config = dict(
    hidden_size=320,
    d_expert=192,
    hidden_act='swiglu',
    moe_layers=[0, 1, 2, 3, 4, 5, 6, 7, 8, 9, 10, 11, 12],
    normalize_top_k=True,
    init_std_router=0.0098,
    norm_eps=1e-06,
    optimizer='soap_variant',
    learning_rate=0.00284,
    train_tokens=469100000,
    max_steps=3100,
)
Below are experts of layer 6 (counted from 0) of a mixture-of-experts language model. Rows are named router (the router's row for the expert), gate (a neuron's input weights, with its number), up (a neuron's input weights, with its number), down (a neuron's output weights, with its number) and show model dimensions 80-119. Each number is 128 + 32 x the weight over its row's rms, rounded and kept within 0 to 255. Numbers have three digits each.
Before each expert's rows: "comes before" lists some tokens at least twice as common just after its tokens as in all text; "comes after" lists some tokens at least twice as common just before its tokens as in all text. This comes from a sample of Wikipedia text that the model never trained on. Tokens count by the router's weight.

# expert 21
comes before: ".", ",", ", the", ", ", " and", ")"
comes after: "1", "2", " in ", ", ", "–", " In "
router:175127105131086132105103130137124152153173074132156188106089086176146084100109147107137133169168054146121159112126125153
gate0:122151130184127178039089157170159187135130117097114095119133121118161088083163121153152129125129103128083150121140125186
up0:155179137142086165149118160130142128082088161063101126067106151111109116139101145131134152133155123156060156105118101148
down0:146119048149140182076103137071165166149114174157136110145089128124142139171086114183125142123132122151134140196102154125
gate1:086132123113112136114102186094148092111143139081157113117094092126113107180147106127101105135138156151129137174111109104
up1:137132154134203171184100201120129147127130132090108090208125130093127073070145106161100141144131142130163129114152111106
down1:125138093143101145111124127105154131139131104117129077146156152152206089117124175140157116134111138143118140153116136214
gate2:083108134122104200179118125157106117087159081116174165097134059125079155067129133120148097107051097096091075097118133131
up2:137115154131123124127118174119128127137090110178126196089170121141137177137108126160133133104141142080102173069119163126
down2:134104135075118062166123160125122112074148182062097131194135104140153107125141122170076099150143118162130174129112079159
gate3:160069157084112102145119171117125148131100148061125161157067137138157139143128134085164132190114070142092187103097208114
up3:122177135153165147164197110163169095108079081146168159102117146138103103139136192182090094116187156100209124083073114120
down3:056094153142097158188103152149120126123152131089151125137102103016123161163058124186139114132114070131142184131166150138
gate4:119179113039157109097080076165139109179151118113138158121102117137125130126120188095136128138203105137098157152093153131
up4:116156121070159104101086113156113109128159083107116135180100075149117140135092195123134136112222126143130154140118128096
down4:140178105147076124109179141135108142124059132156135103083132105151157119120157112176167159105108076185130166123139091083
gate5:150128148171159175144135123111092085110102116124125198160127122133149106124136104125110186158103124121109138107129143154
up5:143091129149142134103151098152070195090110121095141146102145159128118135127144136149149122048108137118076141162150115130
down5:150102119147157117120125188149138151091238151101069109160162146178120146149126149140145092118123163082156128063155107123
gate6:151105165129109087177145182125129154086135148157125165167117095198149173106112092099150095141209127153108148126126181136
up6:113147103101183115173118127222143132136129119124140153071123145156133122083135152139096144147127077145150117076155176133
down6:161114114101142128117142193193129087119119135118160090107117168087110142127102105136175147139085191101123109123128074178
gate7:141116072115090090177177147123084124098105147116097113134129102124179171080103123094089146070085134172150093118129092120
up7:142168121118085128151092149155110169216179147110160150104122084078090103126150122133107109121176173102145129130124145127
down7:111123094143089110141158147072119075174152116123180080163104079123198144103179105104150134098122118112127124113166140168
gate8:150147105116121089100138130116101158132112085137094160138159138159110138146157111164083099170162134148113100195121110151
up8:151067168090113175166114127124146200133141160148129108107125091117187130173165116096128152087110126135129098140142117114
down8:136123123166074145140118129120123163175172182107139124088145119149132131209097142142098104182178105155188171133167102147
gate9:112114126156102166080141100124122154175125126109164182132119123182078142108167142105071142084160087155097136100136157149
up9:167168165052204103159099077126141135128131086121126096140113122120109161121112114141083166155146126154176117115124108161
down9:136122081187167134132103113113140138113167101106168185074091137146055147159120137105159143102187127156112159154122101156
gate10:099160116135122118122214142164140109177152134161070181143147069142145173163101219132162113119170093126142073120108122168
up10:128157137080115153136115095099158151090099115151118101130108154129128134111095121154129101111167079187113181144180143080
down10:105170133169097141129180187205093110192141128097139184203078122120141122087159096134091137196098155181131100137143106124
gate11:123135123095171081072143133125136110168095096105146151092121152112152177133136069149110097122158105120094150140127196144
up11:099114153065159109062105141151136104150068097090124183113115112134128166111181096143117128107118120130112157122121206164
down11:090152114118132128109166142117152175152140122157164108099076142144083106133098098100089110081098106106105088129141178126
gate12:064145177128063066108115121127104043131111141097173116158126100147100086112147146150147143116122143130128071138190134174
up12:112057128104088125102127149144123117116138127165105106132084152126132131086111126138083126146114156175117128092163157119
down12:106110145078124139116047123096122126105162145060125113128085191178164112078131146142189143137067129143160110112119161079
gate13:116116136078125162182136177112155132124167153128119179114144140139123161110133175131097146107153071092076134103095116110
up13:116102075120133140157139123171136114210217154164145079159167135125170117096139125153095095158116077115091119092107167120
down13:178142087138130111099153171092134161140092122124163109089124174135140138098064088120109079103094103132121157165149111131
gate14:170109083201090146174180084158129068097154136092133158114143125161105097115163146132133101135148103087083136096151121121
up14:158120106066150083142134136043148114129135178148092182083158120081128078157089044131160066112152168127158163156132106095
down14:202133169157163079149110100146096131157078084158176124174137157150095118123101138106178088116142123122126103160124090124
gate15:120121154167129118205088182141075065175094120112089149128119084063160121150144158118103110136135148091119142099106096134
up15:135145140067149090155117096078097141148162116104115159158099140109175174165118129118127137123137091104102170075199174131
down15:129163109138075141138124137050185131155153152200157184169157138093115138113162128084101175115168199149135185161140171162
gate16:165122143097185101086158163094115047132137122126106169115153070086190134074136152039131091172143077085132166122059125132
up16:131155091136060140166154093128124120104080130113117115170130134106119119169130122152085199078076130191140149149186116127
down16:218150130099069100114112179155130182128076122154104105104107142123068111137142085143178128138100103121060141133177066141
gate17:150159187139129107109155161103158145118117106095100178179135097088159084117138088122184155083132121140139117160138147149
up17:180122093120118070132125115116157114104072147153155100133118161087094076058202066123119061140141122113116094124155154161
down17:122126127111150164139088123210116122124121183191220099163160167152151119140122147092207101156161166090124124117065140127
gate18:096091122131147099137132123110155115099137142218117156141133124148132138130168136146140111120136122155156169143151174134
up18:083134089104072119104121116138185155151148128114170121087172061209128073203119106136073151134153134140146112157114136137
down18:130077118078142144131093109105113079097117114096135100138104181145117103092163124109132051098122050183100157044135105142
gate19:141157164134164113123127148100091140180130161147121100081123085137175129172138088049142145182109154093032096180117129067
up19:100069060141125140145153135154101161144180116090147119070072126161079099203126075146092118134133105125101163099142116124
down19:088135054161161125172149157109152123138156093181209140059107110082126099117195159148131136122110125215129073161138130097
gate20:153155063145149113167117125139072183115157150039157060180129105133119172085157135095191155101138092165158143094129139163
up20:063135129130136129125076131145067098071145090122123133090156115199151111146131109172094128120083124113115117135083150125
down20:138132113109086133198075145137129097172141120159149087140151155139151126106078126106132120122155152128067181165115122167
gate21:128085118079192097145157098197089148175126155114122143116116120182167131081169139147132167124140152132141137117073201185
up21:122093108100162119155167101166088141169102158106126196127088142130157125117132125137087144096165160150116071149065178142
down21:148138129149120128137122125137123134154175102141131161148090133054100113064167173110117088128099195111135178116137099163
gate22:147122116158107126113167118085141161154099098186155071149131106074107129117086123102160142195130124148152124116096119151
up22:099146113131156147099100153141116146140175122166169043131150124164135110108122146144118126129105122111143155077095107120
down22:109087145094132136108173166110145149123166167098088201130136119134133144115093118055148121134116110117145178105161134093
gate23:106121122138138153185126156130082119117211136137089128090125132096146078094154147159107169058081102157076147136140153153
up23:110156162109162096091160138135143174140133096100146187104115132135146112119122128131073144160153095143167136130141086138
down23:148179092177154122105155129133145125118106073108168103137207132115177073127141112121069132181124126168168085105095153074
gate24:123100098128130127128142207161109135172112093184192095090131093082143084085102213129109132105180093201110140130112094210
up24:115079085138144132123135236137134167135091066156179140126141111055136092135098200140146142107177064185137151133123133209
down24:130170138025146116141164077125128148096131119163089185130138160154081148115166155113178054109095143144115082110157154098
gate25:134070159063155126120107103111115110143137131100168135153160142068191156119141115116100087148104089133184114116106153147
up25:184141145160069165128222132115150149106139143137099093131100118146127164104179121156150076178082133100096128207122112109
down25:085142145222127074102142084098127155151156134154151115205097171129188172092079112135115154139120157108161123119151171102
gate26:079169179099142131134085151107118174147158181160149112128156116124124120150134152157146171159203114163122119126115152090
up26:140123140110068126149148108100154113141116078143188113144062136103185138116129132095137097116105207122146129117096137111
down26:118081162112119156110101100138129138130062159136149097116107138108110101129126085079096092161088069129163179133133162165
gate27:119112135096147095136156187178126154112058119186149116144158098134126132122058156069099065118196111151136147130118122136
up27:122156156131123144122082113079140123143188139097094172132132142083086102097167125169149177092082142112128141128132138151
down27:107108094182152108094055172078101173151150167117079146155177109106117163139119190152125178125082143094122067116082124102
gate28:091145134118160159147095110165114103191121188076096104091133100155129147141109130154137157123177088100088079182141077111
up28:133031161113099172120162163159126169111117093124112146149135123107156086151117129106137110105111162152079164177133119122
down28:100134141123136111111104129099123102124108081119174137117121159103113156169140117120096207134129131132141161090040173145
gate29:117123084155142119170165111119116144120067119097156102131125101145158115138167154116121123152183101119108126172149122131
up29:092063120119091117133132140171116140143162103131141152084169134114123164151164152098131154071102119114121149150090164182
down29:094104129172076123063107141118170122159163138137092109138142137097135142096150114140120056111131117123114100166183160117
gate30:063092093098091161084141145199083111127132091074145163143089103127098187094079110128140121125149091124131115156152146153
up30:148094060131128126146102149049128107120127185103094150142148144137074104126114180170122100138087123141137126167098143142
down30:115111146102087076135101146096098083098130126087064148170171102146174103082122138112064127158128200116209221151141111126
gate31:086151147157083101170150082138163117158149178161096172147140178145154125135079122124155171155139177134120133095081112086
up31:126165090199084136105159143114136126096172118142143171162101139121111135156130076106207189154093132155124068119101132096
down31:149143152118130128133111122139155159115062112116153138120142098150105063071073120050127143136164127088132153093150184122
gate32:165187190096122161188109144100074134163113096107161091106167147153120138073147138172132092093108126103091053076128122153
up32:151140163133138174169147114115104127137110069101208117154092117162104135086168148119134138119138077126131054116072115119
down32:163117148074122118157093130070147156100126108119157154143085131163155127151109165085122117102138165141145178187161172170
gate33:136165110139124149126109140121113195203112121145170121066115128098158117101126107103115118097165120098132107074173099082
up33:135194122109058116170122128144145114166142145197134139078073143086110111166110123135150117077172121076144110123161114095
down33:131094126121163113144107143084094060148150110108124141161161141135080159103084089106130100186104094132160137122108157128
gate34:139141124136143184140110122150163119115127082143137092138185155122138122149062153102143089079064134148130122156154125147
up34:174146119129121092139137173155102064165160093063132178121102141162132135119196109105142140194158071092167087135142121115
down34:157112117124164115124177143137162101149083118132113199117095078141163130145167147063119121171123120101138109090187110096
gate35:103153125094114127178130056113076043090064119177140087088118154120134169150077110132146079142107206118192156137128192135
up35:108121136109141148107087141147135071145144130142145075082030120153104134102128116145117077105065183140122134163208116143
down35:094093152116127128073152133178113097149153144095133078133104180102088173158133168127141158122075156148098101188127154097
gate36:063090126142119112149111169072142122125138110099134169165051118063176109109121082081173139094132134099169085106117187158
up36:100149183209131082150110104090097078106112135163109147099160113119135090093096166140154095116067142168188119100146182124
down36:170181106123196096179136140090128171109155153131062141149117092061120096103090132151148169112121180132177114113201095155
gate37:140142134167123107133137122193092103107081173144162120205124103101155149116104098108158152157179092105137102147167136136
up37:162140124153131166082113138189139078172118097156092089156089084143113145108132139084128165172129105129127108140094141140
down37:105122130167166070141130082152125170132134142193152156107073138125148133119085134173140085111122118147154162167155121153
gate38:120081127094177124116115123087110135135162124141158083111121123166173084125135150148145106095111133070142107165105072082
up38:125178144163107133127148195190132085103094165096133202106102068069150162132129169155129107147149124190120154080197228160
down38:164209167129074128093131124138086102136170147066149120149084107123107128123067114140110076069156145136098114082098066152
gate39:101102109189076111104134101137109137198052107167139128096129143109138228081161133112125131069137145072126136119148165150
up39:168067098196098126147127158163130143137073094163147105109126140125084238118090157128145086150091130164127102165168143109
down39:146106167112168093089146175101124112110127166118093124101126146095158094056077158145147149177074086153142120095143101204
gate40:130141125137167143087128149147183163117084096160132130104071130097130078137075137104108126107158140140162152157140121109
up40:171031187119150151141092128141102132160158125097131138083202170108119180160176121096185080163097118148159071105130159148
down40:159111134162197061118117100125092080120143111038129132154091087122156078064073132120081101161117137082165165084118098110
gate41:158120124120117166134155209118138115122158115106107163192089156133131137191133060124182113161090124125158141146132189103
up41:093080127168127078087106108087129123092093162142108147104137134108062118086136182115111174050142136134127120128107159116
down41:117129173118085090098095155206138121118133088105119161139105122125165123158112052136126105152176166193087144080118074105
gate42:133114161198160115079177116146168135138162114078131146095110152138191117097125125117134138150150158154170102119087132125
up42:164152148211105086125120116130105113089205143110100129129100134154131137090170117107211182141137177183140098097100200071
down42:121103124125180085129126119095112114134086149108100134185106114124149104131134195111139169162112131139101106055093087143
gate43:155146105112153059068143115151202157141105120099169179105120096047135108145126119118143085087134071134084122080157117126
up43:140062157136152166105138138065145137174121103153100127133159106147190134131057153159113095127113081137147054141116102097
down43:101102122197120134091113136084166125155094130129090088086068119134150114122125133129129071091155117136186103085131160089
gate44:135115057108099169164158170119159215092128164121156126090136169098136119101118143176165139146158124139113135153156121117
up44:143151135075146154127161103101105135149108131132156112071179143114186165133078133136175143158216150098120127168041127150
down44:143106119139155122095144104168111116120119147146154157103113136113134136114058107146147152161121133126176140159181098120
gate45:170134094216087154175136104112168165129124119121145109116128150161114137159183184099138106085064123092133149061118142153
up45:147142096092171110110099131178130110113118088098176141134119103112133114106088117116091158147153138139129086147125161112
down45:084091117156149111090085116147073103071095170147138179078076141095122078182139064117149078074225104132143082188137163165
gate46:195071077108071141145073125145172157127143144144112081117097135158141145161093114156170120172169100188158082076174170165
up46:109179146144127199122217156137091116144118119143145081129132147157169073071139112144053159094151146082054145086081127114
down46:094135144165181131183147205185081134130154098197165145167138115132131170120096112164158143106196137085088136075154130093
gate47:091159122119146156160136096121208083165144167124085131156084068185073125156160118145140145130195147098118146126122123165
up47:119092112194057154121162171078089072134122123178093067107148090096109145088189118130060103129127122097117108094120137147
down47:119139128097151097138123121168133099184127146155052142069113185138151074084116182116133155122123159156146080146089125166